{
  "balance_loss": 0.000588,
  "parallel_block": false,
  "init_std_qkv": 0.0283,
  "beta1": 0.95,
  "weight_decay": 0.0,
  "schedule": "wsd",
  "seq_len": 512
}
Below are experts of layer 3 (counted from 0) of a mixture-of-experts language model. Rows are named router (the router's row for the expert), gate (a neuron's input weights, with its number), up (a neuron's input weights, with its number) and show model dimensions 0-191. Each number is 500 + 50 x the weight over its row's rms, rounded and kept within 0 to 999. Numbers have three digits each.
After each expert's rows: a language model's description of what the expert responds to. This comes from a sample of Wikipedia text that the model never trained on.

# expert 22
router:455468497526481413444559565489483442584454485531473446610481442545529476520502544463532589441558483475521556460531438548460534470535506473512437527545485440427498540441552547477521515534583476527544581433518525504518438435523439434502471474489465587486464389568490431577474487510453587497516456537533574460460535462520460419517486447396471472438557471500488515550612466472466500538532488432455458535475446470564566405487487407526564461434635552383383560525438541473455509473428474548523543400404480502565480521503495563449471545477467422478481446549493444471453410579503455509
gate0:462604437468395493511555568416538513516520526531523438503419448553551454479528502516517428580540417475556491473576480493457525473510469476537423467546502464508420505483459529416488565535467453531567470475438540596453522515437531446490530440574457516461518414467496493509512537516409497515581473559518494496450482356508533529519383565507482551474537443535383448559554569479526445508485597400493495594473443542489467416438460546500541466534628420473461508482554518514560523534460459609478498493463471448576534421486499498538556552508447449375486471507516493400469484548400488489
up0:492531489515512513552459482487519498490484519475508502453551532492533429482543510564504447599529484495525488556495501445539487412410423523500469390508525487445475428512465465433456528503434533494485459550474503507404573589473564472437557529569544611523502463390595522496474542595528444613531509508474549583517575492465469535446462567482613573561431516478469444435531554501509525525454582501600537487568458579466472409469495515502506539536595378461403411475563446579546475485543442595497498417522490557499463456404548466512535513559485512474374547423468492473542520531547549529
What it handles: Relative and demonstrative words. Function words joining or pointing back in prose, such as who, which, that (in that tier), because, where, plus line breaks in infobox data.

# expert 29
router:497503451503523376448522536458522461502439522591530457523480473584539496542495515479565537492476504404483538361479491547481551537514500485604460555496496454511470575448505590449529563512611437515506540475545521502553513477464384499512438388475496500489439402568468441533534484445445537409575412551550485475454514438554468491549483515436487465477484454631505527550594437449492422538564499498451487539505506456516518481424452440592552469426548529478461568537384588435527535463454501530478551416438483462535523508518430519446458486443430558447543412536496470472431482499446397487
gate0:427509411438451560542505551471485394501512514578482486552410448472517471504571451484593529494454441506502604530466407457438539502512508465516472498506452537546602483516453484493520461526446438554525438539441509481450471462576487506509492588477563493487503483513354406538519489434448520489506444516518418570515497445443410535470601562519595512412507490438553504504569496407548476498419522416453543578519552489477569477454512461460462471391545494507512508578477533514448507585506460581550455541537507434447446366494457448539530518486482450491528470531463411424595403585508482516
up0:495391469551519483492411501539523554503546429556512643530569503421483451465405578414442479447452457480531410437523550549499568563488601484444466520592502515512484489410520465597415506531433507497467572511528465489596468530470523531526493588487534528536536523513502560516516453511492473420545496366469496474558456458589457472576467469493473453528562450466580508603499518456508484482463539340455442541456499557476510485472427545551572490510538533466506495449456497495528525459478472607485424446475426484560453530535492488495520543471589498565493475531513453510583584474416609473
What it handles: Past participles and verb stems. Passive past participles and verb endings after was, is or been, such as built, given, delivered, managed, plus some mid-word pieces.

# expert 36
router:418559411523425506420597508479565461547443491538454477551485430518394504520526467449553575427499446499477547442537504519505555532513516466585475554509437439463455609494551560539494461528526430520514535395487491500651493473499425489553441477519423537466514479456424418553588523462499591469491450543495486493488478433553435500530500425445442494422561436525514538508492459434511478492619458445448491468503487474588590517445441457502557429513548532535431551536440564446459535453434495499510514404492517495499509534559486555487435527428482521473548411555538491403436432502385415484
gate0:551510479555395405539488485467518485530491430521548532508426509512501381498503519465444565432511427424484511360530409450436456552481514528512524507540529455498434549487477563503470516528577417494462486372539433483475460453458463554530440512573463566508483487583603500599492496588517487495544447461538529496381553541564467422472493402519519554419471537520554521559490529473446593434511516496502441498541576472526517561450455530496455443531503472466586525621429519518431474446436525591593513409501503538553506480494526508488507469565509575408569476489495490429525467544432429435
up0:499569519466582457465483560564465559497481438439538417560473487524446483448564467549598574439466424419440549484535475464515460506488502474461549474485566441477574513503475445555453456524449422536556500469436425509420434477393431489462539564532519516517612496479516426541571552507520473468571432541468467454488510466533487510504498466487486559548493483546541493543503555520551559432560533499556525514510581587641577507456500570547506491538505570568468542493439458654418434520443474523457562445604511559479500550531572500429497531644510502470449511478397489455575446469536471474
What it handles: Surname and place endings. Final pieces of surnames and place names in lists and tables, such as -ard, -on, -ley, -ford, -ington, -berg.

# expert 54
router:449552512536481445436516544460552476521494431527525447591440485524479457477564524453503537453495404470545531432564456479449539488512567478528502492525456471461412551453566551395585535559517471498562604491537517596533476490521452469565498459447495591485496383563427466529519512501433553507615465491567514464491484497543412507519440463514485407418533497558452572517547528423516458464524399540513482555472518495494515484471444429593535423472553517434438491523469588455463482392426406523532571462459468488557497510545519566520471547459469458440488397550582431428452420539448383512
gate1:503552523502462498410541512476614536473534504559455414490441484511549436515482506434469507518505490423528544515491399497464616485543516480509487506477496428458494546374538563537451584539487498583492517425508493551485462507443412521489542416550445550366500441580516454497494567489465549450425487500621514472518426500609496511590477436475457477411487474499459527458520507427445505433459517465436504456505406491472566541474469569549492524460490600440474429497449532541457514530453449519597549517491411434484527588646477475457530542412405468500566506475508504483519538489425409451
up1:549512482466451484473517435517529541495513533561554414468446557587485572480394481509533509455500487500494595578468643480546522526478595521443501512551584435534495499464545538472486519562458503465464475518504533401534570559521457425481421501586421473552489401589434461552544483510570521623540481519541506507476558546492476488593494408507420545543557564498446532552499546516391454546546516509537537415546413559484473394525578507468481458480489429526460560499496512454392525484454543558572428466541577490574493457482513503393530461475603531478507472510521545507400516583540523484
What it handles: Month names, Act- pieces. Month names in dates like in August 1893 or December 17, plus Act- pieces starting Activities or Acting in headings.

# expert 41
router:443531493491418378448550559441545449588453466541505412548519417541478467501566517493536515425600479502498507447548500530448593551535527491528409562549434417423433489501525604517520549526538380579509501494510509583502478419481493497515451472477468532485497455477479452529526517466452575391500420507543467439439495485507441469590429410447498489476498477482481576448528407424535457539547456440444488537481537440566583454447457423522513463491517594444500567526449561471475519433484530492581519421466486451508541537579441511476414565503484508466524385529520478420432527606526448494
gate0:472544433502510536453560502531478463558433429466498544568524462503542502518544558510608547475521466509477539412616527458471535564485490544547489542494501419418435540523520523505517530509510522435557496456557537505608541494396460416510497512511451467499496503485409496489559425499523440587488508511478541431385514509623524440520439540460455541508493433513504394530535521586478399518582408540525569537554417429436502525438356495535464471497551485377573565554446487453407566567454530477484494548484566436571501521539493575476564558481469415496491537522557419567470459509492501508
up0:489537483486430499519514466478439552388520581477496488466466390513394505527443540443527518472565478509447517520513463542494361509517452493505548516445526552606497519567597510412490476527448434449527504458560483543464516459492444485468520494487451438436475599524581453421556570448476609515442624558490430491473448534514536558529470540452455532470479560520490387463386454553485461499463507583601479450560533480447490573506607419515496503489497509639569428526520462495481500536473526490454541528488439430474543532417491531603400493464584542543460490529562543438498495456520491495
What it handles: Single digits in numbers. Single digits and short digit groups inside large figures, percentages and measurements, mostly election result tables, e.g. 178,053, 100.0%.

# expert 31
router:511562468488442487348537585498583414514439484528482436596558486524492477539556511520525587383566466478586552475585512508477581536524546465522475574498503477472454511500564485463555550525497474508562539385520509551466523447412454436544511450476430585468459447513496469510553529399486588522538438510498537421537474425513440448565476508483497499494512452516458486538555481400518460501594436464494399507481518509531555475442521467608528510514596538468461559495415526494463497444422451543476622488467429471575526487547490602465499479469401481442476436542590449448470462493429453477
gate0:460521477609564433465473537510609475538447547393506462510431399495408380497489526508551468454525518447456568471562493549434448587496512458503390432538522495516538586586472457490551546512520481514454559560453527465486404447421558505502507592448480487468560528518445485442501554523517533489648411503537519424502478441610572507476579546484552572461487498519485567449524456504469536498492543552516531556447455421499490433535545560517484487477473544494468589535529535526540462394435560505494584477500479479570559454555478493395502546478538519483483510533511407571390482453465493428
up0:546565545573498398533500488532582444521489583492492504466531491466458552459463500561504578418504447530361487494551477527403513427516477480583439437564551532509520463533487472395512431494538468474502498434536522520452479427530506452548524556550565412488520533496412488488502557408502593475575523581477418597544542483576552525583534494451455554462490487525518529546451460525495544539506569597478506436552513469470528525572552524603461494549597487483543595492517485502541418404479432487486551445487411504430524440444439557404499491461446444472459547458488419533512398479486390501
What it handles: Common nouns for people, places. Common nouns for kinship, settlements, religion and institutions after the or his, such as son, father, town, church, god.

# expert 19
router:488517464558492498474533524471523449552449482518485428517503481508541465556606540475561581433524408467506557459532469553455534564576532465592492572572460446472480644438516570444527557543568460515595523424507552518570436476490468433585463502449457567517508427527517404549542541495436545530507442511506545508473423404555500449528414419384488427489510456570500592516509499476460485515507448488474445527426539513557509426465472454496527477381551504483488534514472584404397518487367469611514563465446470458504517532527506597509474528465479478376494448507516458450494485507451493491
gate0:482512469431466473509472500456513443450448470385560594499604502525433532468467450437463458561708529506467488520466516435455473527500480480479482479534520542508487604548479532521520388419507454531487524421473501510556632435502541523543457447464455578419455509498491604501508496411491488448563462473406451494487328466551440496452570556580559382493537463455513461522528487443522505470490438485502550450518482450471551494411560541549512472463509514460490542396488551538609447503437646479505483435567517514481524503493496517518479494461486470518532482511456455451486455530478544497
up0:492508540471526507479472531490511472635507479636489513526495511552477493549515545505589522422357474520414495477535568531531500515538536533496491631470470499452543509515522524570484573548520478549452529647504533485457447518403505494406498488483498323545471503457496466528497471542551520419535485505571522469504605401560489505469467491518434607386519577560499567457538480524469487496530555479463501576421539486543497505577373472405521448547514512483471536440509536546497619447594489465486467464488447515515476502553535469455503542546453493576527481480440472553486439436466494593
What it handles: Line breaks. Line breaks, especially those ending an infobox field, list item or table row before a new dash or pipe entry.

# expert 39
router:464534440546484486450528507489510479559423492531561435522462477524531483600553554466524526425554445468524532468550459548488527543549510389587458602562461465478474604400546595466517507532553415513612528436550544519550501480463449487562473478504470624446491479545455452519538520398450550445553447527516525477456448387594490429526485455474469451483535469572482574500513478475449485510506438453473459613430487464561501439464419445559591474456521496452450510540462544405452591478491468538515547391417475459531563510549448539475481545420461466532554431604526502466464483544466490560
gate0:474495499391465516496502520511580518580381516522471519541504509462412494593513605494566535492478525517573495518473413550485518467576527493598479490568452487522460523408537532509549473660470484512514563539522461532453534460361467511426576460527487597591501446592534573525537444465578520463549527502534479470516511554446445496425494512477445612471482418412491376515540462431512450473540467504439489532406474549518471498455540422509514493495485509511489486554496512497364605565571506449480501503529521492552492586530593556526494457551501570551517463417570464541446532475530487487
up0:510433509537495431520550519473486543503499481531510627486488470483495494351520423489436514566631544455475384461500438526504504533469506433433486466523566480479469504580516521528485492431553516571503538412544512539488494472628586532513384481530504429449499576450494478508489525473415516580487455486506528490519501363519471553563538582485494414469556619601480509499498505497511500474503571431488449486490556468482489585448616532509512457441505517528501532574467535497627427426422354553493515453454458483525536493515409494547461457432492508488475509614457499504490451446468507525
What it handles: Line breaks in listings. Line-break tokens, especially after album release details, discography entries and table rows, before headings or the next entry.

# expert 25
router:443501483585469480365515546489552511562416436521490481537513439534570445485509573417509571501520492484548564493538481478424502572579579465514423556497467477424450561469537562501553516538534371535503496410464545554536512429513493512601437459526435517471454492516484466547532506456488574457557469563527586501456515455548393439583464424495465415457580510578494550528512511454489475507543461504427507539486462467613512501453497444587565428426526562477404596537416582503491506454468471609569557497447476459498493501529479599430492583511447495455556449512513444436488469540489441499
gate0:459613471514450465413570541458496481465511411505442533527541431441507534499449517524604494472445482441465603442557468511451518437537605543501473485563463504527595580420533571435515471507495459577505506491461641627529461514528546528514561386472485464424553429579477487486479517449529548511543500468522558507431437528432417615495489531378468524503505476473491486528469510542557517523490503434523487556496531557539597492497475469538581470529499555482467514583525536487522547548480471521554477581581493473449497410516378588528555568488448489510414466482498489413510417488505431438
up0:516426451461423516473507544567539501501510462503563547478494510418488507529496516684517572489488481513517534513486520553542473412487411458527591453510506491495480492509473454429535503566548600442495485493508480554538479533491455568571438559516569602495576545481609527549605551453483445540533421578511587503552444527497489493603559486547513405493555480543575457497547528515540519463541415500482461551372481534568468515473424513514518462377476514466540416622471524506575513522530464595465509521499473498488512565515445493565438368469526516540419509544521470448504505452588544573
What it handles: Commas in lists. Commas, often merged with the end of the preceding word, separating place names, surnames or list items, e.g. Connecticut, Oregon, Walker.

# expert 16
router:487539425574474489448531557460533476492427488598497458603452500585534484518589532448543544444522519455617536478596440539556555554571542500492485552547435477455398522508529555438522493580548432540511515410522555570518508444409444499500498464493444542458444414569460481560584460459454555475555440553521555455487418480549476473568429502474463504492533458513487536536632440442462394466605421483476529524429538420546509540449502498527573470505590585493447545493453535437481529478415466593482556502476497481534518542624489505464495477482429469479484435528555484426493527437450508479
gate0:432468495493431571455516481567522547521432544536521566532543481606500548572516483427503603517520509592535532490489552596496444523408449475482520485512453485451502516574494528528501542532419489432525549522484535469519473514430523487572484478507581507513531570449638488585432468452519507446472398457451535487486529480555498517467543552440425396431544629461598479545497432429475427380494523497464512556493527378517475484486399481463592475451564487520500459523481477455548578488495426533488395511499524530471533544506486487483523503456460561642519476574448550460391477421527544517
up0:488530517558376413495410445485561477584429564343452410520526464489543515449489407450520504494536527502441474515592602465573453445465512431473496460420543529511507469462505471501457535579584494480516539528552527445436498461599477450415509505517462550533553452544498486490441553517538492482462596465534394482534420461503572539466457466497503545456451406460485495409461627478514520485558445543506432432521625513454508486474505436502489427504420491459442491583521454455430514457544452475590531521408438505557569412497563518483540504480493549463490485461549472539501464526578557507
What it handles: Common descriptive adjectives. Everyday adjectives and nouns after the, a or his in running prose, such as own, long, small, thick, front, high.

# expert 32
router:475550525508485476445540552461573455561468465472532476567486490485547471542490517440562515518518414493519504477505403536503514560530540463532442549469452456423506554479605584475523507544486416514571605423472504603528471403441470401585525482457440510458521472508513460586530504468435560428580459537574502451419487434488487439472515438406467473420578477513473503571512477443470434444569412475475513543467485483579593430476453394525606399427528456528441498548489510458508565541439445544478507495456484441526528526550428488453455550414519469444506384608532496501484463490407508531
gate0:610484534519424434473524580451536450548523474569426457484528486566493513499486570509566501558457437524506498550564475558579542544473504488549513538493501540495430385482529569500485494543597431491444406474424524479458460604532438435501478534476463480550452457529470519465533469451377573497575520433558540538519515492537476456483332481444566457451542459543442461451552478413561452538506455460444487544549533516534523472504481458542593558463442620437466452516541477541431594459465453504481559439344506454428526522529514518458579450458469424449538452546489480483551454515475500442
up0:413509429529491532531536406516458537472464531517526563566415487494559465569504508498501518474546490474503580502481559557480544382506480412473532520600574449496556568589512549506574581520465464536489534415545483473466501508534511495501489559548453421527472470463504513566588398483496521436421519535421458425470525615548464476480537528547428517519488519493561550479449458517436428523474553529587511449547490562473459493532413411494489512551519582645383543583515507472566523551458514488511534493473417488614506473436486543484514515433581630560588483498481587457464487542454473439
What it handles: First-name and name pieces. Given-name starts and middle pieces of names, such as Don, Tom, Luc, Dav, Brian, and fragments like L(oy)ola, F(ir)enze.

# expert 23
router:444581455539479478395606546469515472503498476515464431544529470513468488491512539434496549448463462427518480493573473516466535544530531483563464497469442452447452549485591535505501510584524359500638487392486460496528462483405418466602465448451463536487560476523478458542593535436531558455480465588587523535457505428497470543529519442413478529480553481555493497554498424424442500540582509406459457493489505467557527466455465468486523383490559600493524562493460550430495528490483435467465505440492387507542496608569435584452454525393526449502567446579564487471444487481477512524
gate0:512576416588446464546540561382561445521413542526517493501449431530530432481608542486496544461527486525502471454523479497529510496491425509518468527495504449393430488470539532414556567511502544533500490552532596511494507426445457426531473480458450491411480519495539444614531482407485483525484438576478507462498460627467518423482409454518453489430485412456583565478521448490451482501528445552495506480541513433596540587421415549460476510443547454485502547553516506499460460478493451536635577469485521451410526579553559453552421480562419564447522470563432469439499521566531491570
up0:497395556414502507415491490546489503530517435523535495518511565470505515525438497437471535531545453475560526528458541549479560501527609422467425544598510530554528559454451519524443563504477449446519499505508496575516473519580587584480504450510528576603494452548417504506462503587483522476545529449519480518449488343546436483497539495487452507545490548578379507518493481438502501474456552389445498562401366541388442371508558442573538453490521559468484448565512513491516583491476517493459489569469486507640550475501449560481548532413494405522496486459550503561493519520420483483
What it handles: Personal names and pronouns. Surnames, given names and name-ending pieces (son, ton, ley), plus he and she, in biographies, e.g. Smith, Thomas.

# expert 49
router:440559438472440469464565554425490454541444470498513435540494465504524481523464526518553543479543491446517540445516482516443555529556519420504447510533464418499424541466568629478524544492492333609565560464494522551494512472515512505576422398463492578480559433486470461589551515453433521514508398463534502499494410467535431452531486437467507405495478515483452633496591407473478510546531482449459437554443498458572506460425488451500510415479544508469458601550468608455484528468426475538535531461440492452518561479567472543482486566457423509488526386519490461494431530497379473523
gate0:418569503509447396452573466486540474575463566515472566507471512543508516503573508478445570517524485582526497432464472559503543550611586478474507504413472405426432560541537489529536483574518453570446529457541488447538464430482464475563442533387499452544477432477466441458469585528500466493567435533419515479517519476412565369541495474488419487531491524511546457557518483422422559462517449530497481419578503440481585491479530446595514433458519508522435506519494466443489444529436494540439459465465514497541639575522507494472518532458564472471509468531581608505412508588398449561
up0:468534480504470519447565524470538528544480633472558589547425525498512528472512472460520469384485533521400466472433501502578498530486587538478573484396458471552474567555514423407559489507550519427527576465523475554403517534586438511564435483539536533635446520502448477444488466565480461526594490525561482512435511573464555441555466493552477504544521470494473525516429572517451512569577572552583488451494576512598500454571442444544484502526478553474460509505539521553481451552385542555527606479578518549471588398576484433386490474517512439526479500494506496489511473533437505428
What it handles: Numbers in table cells. Standalone integers in statistics tables and lists, such as games, goals, points, scores and dates, usually between pipes.

# expert 35
router:465543427531470400466525517384563425502437469498514441610500501483544490479512530466555556493535444396472584391539418543446553563584514447526458549559470469471462590444558612495547533562492472561567529474560529536522507438474450474490514488432508509491501425538512433519442548418417542458523467530504534464479439452583387450534455495432501451454558428472467487540587484458451436454493478443430499599487473434473526445447464465573485486438511553503484548491430531427475485477437496556512541511485466446493594480541473549397499477415470501427522378491530440481424490542459423469
gate0:520475520559571480457552503508522509498513623455481527475505478418553400479521397351566540464571557480518526534470576500496494554477506465524478511632494525556484589652534546520505502563510493444459510436547435513447487462467523513516460496559499495471587502503435403518582515400473478526517536519571466454505598439524471479478483473512575475484531569523551475566529472499379428551474395477529547424527460492541519406451484499492499473567516524464458510468484506526493554456508457534486528434454547522492505514664551484543608491483464531377486542515533417452509447560394545534
up0:437501533479507543501606535528511447530429480527535539537470496493509542546552561542374506486428531578503582515527481519480451489504439543508481497514440474382504496423397482498534487449439456501494539556485596409463512489499469414479482493482423504450413554487461503572609524569596512522484426488434605470518490544578457488460463491414465527501427561444553523469418499478516572489538515467527481461487598562527404631418530481436510467528538472532528475524509479541479389594491479517562460439598531410511503521478550513472349514481536414580469488512418580513552499472510477541
What it handles: Chemistry and biology word pieces. Word-initial fragments of scientific terms in chemistry, biology and taxonomy, such as meth in methane, hyd, acid, cell.

# expert 18
router:478554416531493424413513502480535540512474483553534456568498423511514453526513484444504545448517486477566495412529508571485594525632504464524449536533454511423504585436575608485496560506533457516548536470519545574514479462463480473540496469444395507470469477489450461563585490459396529484503483583511492479517475501475513476508408486481438415423513439553413493554511466456386482473549428416472429494466478522521505434518376392561506443404527588464441573486477537421465561497447491586545488510483507462526552472597426570523458519489492501425525374537538497462440532532391504545
gate0:465572544467456541487589495433481449490498372571448446523492505494479426520450524523495551581515467564590550567569530586528540483522549467504477551480493479440467517535477533488585578533444395551516571486472534547515474537495517435603455531516456563483548517481492574633601560613427552474557525571487538525499514517514544480434487509475535544462428443590531513418598487441570417535564500516446489479454466431537552409445569487529442438437517471500483477545509491475472540436542434473644537501431453535476540460434509457516502559545521564494500470657556498517492492467471523512
up0:533387489466536449567446547547557510457511593411514503437502495525630439431574465530494453498570421488481411446522419470534525428530516374572535486557509474559523522446436512512459524503553515488569486449539519446480417488504476542497542456480498562491536489546481533481529561448413504434432446437469575409524485401584443533536556506427564422518543563494451482477606536483483465466405439433490536504493506469452423544490537538568547527564543494499524525504456468413481517490432548523395484523488530456537583543587497499442463417447483462480500479459380432491505582573567445522
What it handles: Mid-word consonant pieces. Middle pieces of common words split after a first syllable, such as b-us-iness, bl-ess, ap-oc-rypha, vend-or.

# expert 7
router:415540467543493444417541513485476468535452489495512505548499419507535465530528471489587546441543420457551534431566451570479504573554543448530475511506459401430404512435576605509538484537522458564567561469509533556508456417421434482588460469498410547411519496498466417515489505449444566450549427524540492431457426426563463448496467473446424416446554444599471514522518399440451484478587496472410458596420447465534545456414503414499570425420504500471435544533463546487524501500462462594510533456477459470492544563524500583488480535468430416476510431548545484511445486488473471504
gate0:468537471485463517398548546489491511592499557494511488558558507452519425592630543434576460485495510547480468475494495610520528506563472364607495541486553463465507536479628636445580524583522447457498445538546539576609419480506484511596457495474478580513478497469557477457474513480524552478489456508630476425536451415554458487534389503474445498463458479559521485543566466389493493556544479457435501602425554509569534525425468458486649446500419490499438498497468502476437473482511476533538528508492512484529555553521462509451550474467511516486477435467545544504488525475496437469
up0:504455552451529540529429468575424525558564580524525601513562541428510547505526452479515383558491542521439438534470511446598431487477520469522502477435537476485460449561581537537471473475514552460533488571489455441446523567562524548485484539535468501585589513473543556448389539560596441551466492480577411469595477501521527551459525558580465598560476584488560458540491538536489500534527548501526469483542488534539481550613532525479472437470429459525569411434534459580574456513549461471471503497612525554475418525489535463545567432571554528505497551412562538553583560479550595502
What it handles: Table cells and taxoboxes. Entries inside pipe tables and lists, such as taxobox labels (Genus:, Species:), country codes (BRA, POR), initials and first names.

# expert 15
router:448570405468437510428570493474538452538449432575488444586474496578524486568569525447514518479528420513525575472552490477486534471591538449529399551576465424486436585436582560474555552580571450535569494513553533612471418465457446496523463472481516495509443457537516440526600495452497572491565463552468484417468480431492501485508442503476469465530502507496441529567493459468455483488549487480409452562478518503515495451463436443508523482498547508455445569566444542475434538513493436544587579505455483443507621611486487548446500569431462502474557387633582481470437467512500474568
gate0:514625568529519506446551537468548482525440583501497558453484488393517446440482442403505572468483430456462525521480440499517416511579428564512381499489488490418400579526527501429467496528488473540543516472486550584559519499603484525459560495474432441473412508571516533484470549517491552404511510547487509436478446443451548529572539511497465520504588511569465484536500434529457482565467523466501517492495526526496538449478647394537543479550524471488534476561409616403547522445498469511563528519406561521530575500496390510528522427452536427562474516443543513409494418457472413497
up0:469564534489486523528477447480575596459373637454489534467550521523465515494494501500465564453548406556505572540566520528505482471505482585589474533567536565527491645521431507428432501470531515495460503449409476487586439480550559572442503508466438451539582576525524494465542457495497477553511632484478486522469380581427598569547474560508447519506411537473502471485457534478579524534515478529561564508577565498552529478540534442454535536537516486573538437443462509461506543447490379449458515490539520411494472526508441495433476487579581508534506477494451436468462372470475437482
What it handles: South Asian name starts. Capital letters and first pieces of names or song titles, often Indian or Pakistani in credit lists, such as "H, V, Kam, (S.

# expert 5
router:498560475503518463473570586496537444551439507502499480529484482551522481561586575481583538452514425480588564447523501552477558550576543468593486568525415447444465544501476569415540496536515483542573540442496517579480511379411426452557450453499407537438452495533464475628522497497471506479565442570521506475532391472557480510553479470454481457519486346571416506553612437438528470534546460497470497522433515513521517445392481494504551460472538515405422520465474548456476477480413468531493511507502456461525499508551485523480495498476347381469476444533519495437417478532442462497
gate0:446521485420476466517551548459561470447390392588471446506504464506442526546497479419496535448472456477504488442384555515434463515495413421435468506528508530457459592393411571543454454496469472476423530424503446576552441454466531480488506497462572391547507556424521460535486463485405514527564521460409419518402491523562438487502508479544441494525505514425556469497530499474446561441590396507500538515542498480583429463616515525482508420491582564451433445469441498537529535534447534385488474483486479472490520527449492532574451536510516536463557469500453538385418502550439520453
up0:494400489461459555520493492486499585518578479451477521529422570501550545447430532507606399418495577513407503562559606536469469491473483446480532420409511524466528380466545478461448496519509494530478569542508536424558534501463497552471499602500401474595446500511524534502532485492470519502521468487513525517471559382558530461461451500526558446504557567569541491483462541499522480597464558452468516481567411560488524559453430550473510524483514516615477466574538483594470488412550377556427469450433542476426564511461563465485431564517614617551493498465466530432486488529482466483
What it handles: Military and violence vocabulary. Verbs and nouns of war, combat and death in military history and conflict passages, such as killed, attack, command, wounded.

# expert 58
router:450533439587512476433595530455517474510471494536516468609457483490500504549537481402570569475507508492504573445531503524533510539549522451491473524529438463486479539489551594442590492614531410557517525440512505552463530455475423504544439489509374548479426457531553441491546474439461591459562484511606517487525515464450399472543460468435460392484605457527472489560532486445522513463546472481466452574441513485530593538449404419475538413433518532481383523520466553476396545499467439549474579493479464443561475565567440605515479540452509465475520375522508444491459449541452507535
gate0:575474349475450547538585496338403479506448419521506511605395510449494449453488511491514563426482505486461484502429598507523525432515477559484461542507480442472424456543511438536523562508491404434449503534565593461539482437539478486510496482479430566429499509499537484489482495499492516509528486480496560543535503497463476515424394529410526459522498430545433440462510494424605483434578469564550453480479513453562550488529514400498502407525418512555427559506638451491439467481506442520587477491494486557495456486504487628565549459553481476473503451600531547525421500482524483522
up0:573538633467453455509496580495429523538517561540589405493560511417586486545504483459487389554515457499531526451518503552409454494484399441483517500521443538499491456499536556436539491471576520530471481470498374482513527494464431521526463500534600476549502540550400465458450532440507486585409531507546544541451434558518569508502493509549607441481527545430574530483492569565371525515458478376494566510532554545568498460474441503495480585524524514591462495572453438542589558572440533454518605533489470525479523481470464486464504523566487540600466503418450421504462489544535473446
What it handles: Name-internal syllables. Middle syllables of proper names of people and places, often after an initial capital, such as N-ern-berger, M-orn-ingside, Mor-ley.

# expert 17
router:452549512506436451456549555457538464559489495539517437578551420541501508522529493512527511416596449459548493504494537486478548491534496447529432522575486412462505495460532592518548479538517370592567518506507456563533466463501476538533428475508436540469579387513439487528521570475497574422550416519513484459468452430502452459557489398413489446458544486520478579542536394396550429550514475459426397541457463503577508463469453452529551391492529552494443528490424544357433526409435478486551504446419465450534531529544478513467426546474465517477513380529540498434475507522489429541
gate0:444435427535494482399478489539485553460482458433464451588464435448470434503499543455576532543439378528483549496504483478461623547591496574480517490430519499531476555474493509448495536584587450393531531490480528444402375488546509506582480460492534539558489472501569451414551504461439493447541446481490513425411434499579548455591384462556461553517498446477434440516524590490520522482538550512504534467513502541541568454423519525533512461488492458439450538493553618537495493480421580585500505489536613571437578486527481526526563531425488387545555515514499453521459559501491476528
up0:452394524470495530467487442526551519580494522548592493419434472564520559540558513458484554590485538449482516450540476478456600492452541506547515491542378449456478482508409580488533562414495536549563504516512493619538516539534515421502501539488586515488493466542503502554460477535596509503568550538580513585499446564467527498512521433558468403490496427532565623437480434471509490511465624423480511529418454395438420594478423428449550479460535451426479574566593436540435581544556505506483552460499515518572505501534426466407448488518523521463577457522459484503502504466518517507
What it handles: Multi-digit number chunks. Two- and three-digit number pieces inside years, dates, ISBNs and table figures, such as 78 in 1789, 00, 50.

# expert 56
router:510521477515428421454522569459532434515463384549517480562501481538567488523514528501513524451467408505582517473508505486474556500580540488586470531475443476405454493500572570501576520514550470541620548432566533575500469498418449460560493494441440542425497479528507474541537491457473533478544485464611533492448479420564428408481472436433431428482607489468442522492611494472459443417558494496477435509487505463542591411437409471568488461433526505484467530475432547475440508536438482563509537393451417455570529554542508627477451546507490501436498372572531447523461470522487495535
gate0:492486570544463408479495548343509391593499437497566398522469471559491517580585518462440526469518485490555443450526419554498555483536524553542469532545417480497472497540445486557508578498569538501521529404511448506569474482529553489563413453428471570457556488532526460489399609465518489431446501458429486590463462489422493438566514437382492474510405501565496485438480435471549492530525423520451476476559465489453569545480531496572577487567500442488449420454460548492457498412513490501507513490459472473522545504553507570483607478394500519515457461540559465543537487609516406540
up0:459462524481467495484464542416543519557535408480579457539401519545601454520496553506472486566527615512500532484553355480544472405650571525593442511469526566505549470472478520528452474454495538502458509539504511587517409539547567505460496513454517447501570510477523510445472535573488461490458512484417536548467506424462556485468511523496550490532436495471503460493399506542498585455538462552428454424613508648495495484535510516509560575474495433580519434499407496530442609530537544540512445548468581561545513530517499537440548560477488540537531495504422601595560461572547477493
What it handles: Capitalized name onsets. Opening consonant clusters of capitalized names and words, such as Ph, Kh, Rh, Ch, Saint, and -oph- inside words like esophageal.

# expert 46
router:432555423531494536426508531398548467496451533519541439607431523457515493515529542451554493497567402492521585363522453521429529543512552454488418531502433487442482494434521619478590507478525437507547632421468566548474490451436458507544447437472473527476421432524514502559508492510476612396571533504574540462473500434523485456591483451473468459479495486509499522549538501487458462524466507419414483527471486439538544466486506433526543469370536529451476562578447548437464595491485493586484545531492511426552531502545432525516435515432496518463486384563496451444516471484499463616
gate1:505529530458553459453475517510532575432537505483522570469545514501513477461512462440554488454499351473591462477529420511451558401463460463527448503489461452497531532469463584461558549475469428511557527431454515513479485447397425512493521468408466587434448479476407536502529491482568484501479517546457611468472510439534545498518495556457386518466435473518405591578563518453462439563506581420379556606504419454579474386551447598506431549442515493499499536444381514454509527502481464508494520540477454492543538500485526519462467531430556437475491487549424414444498430418494482466
up1:503550619524582552534406535603515567450497516479616524533515544522404496553588509582444480504644542394590483464538517532483468491492527492426416501475506441480527509458484544530540565495516510489443539441512403521554495535453486503393417525532476574558498500520450568471562409554461537555486505448514515459571503574620421511615506488519525512488460462507520493545486543485463515504517556478446593482455529512505460564487541547459429500578440421485529452558582582458520577475541477481480524564605521501551535507455443432437517548554490503501461503550579562500525581522531532589
What it handles: Early word pieces. Short second pieces of a word right after an initial letter, chiefly P or C, such as p-i-ous, P-in-heiros, P-la-que, Pal-at-ine.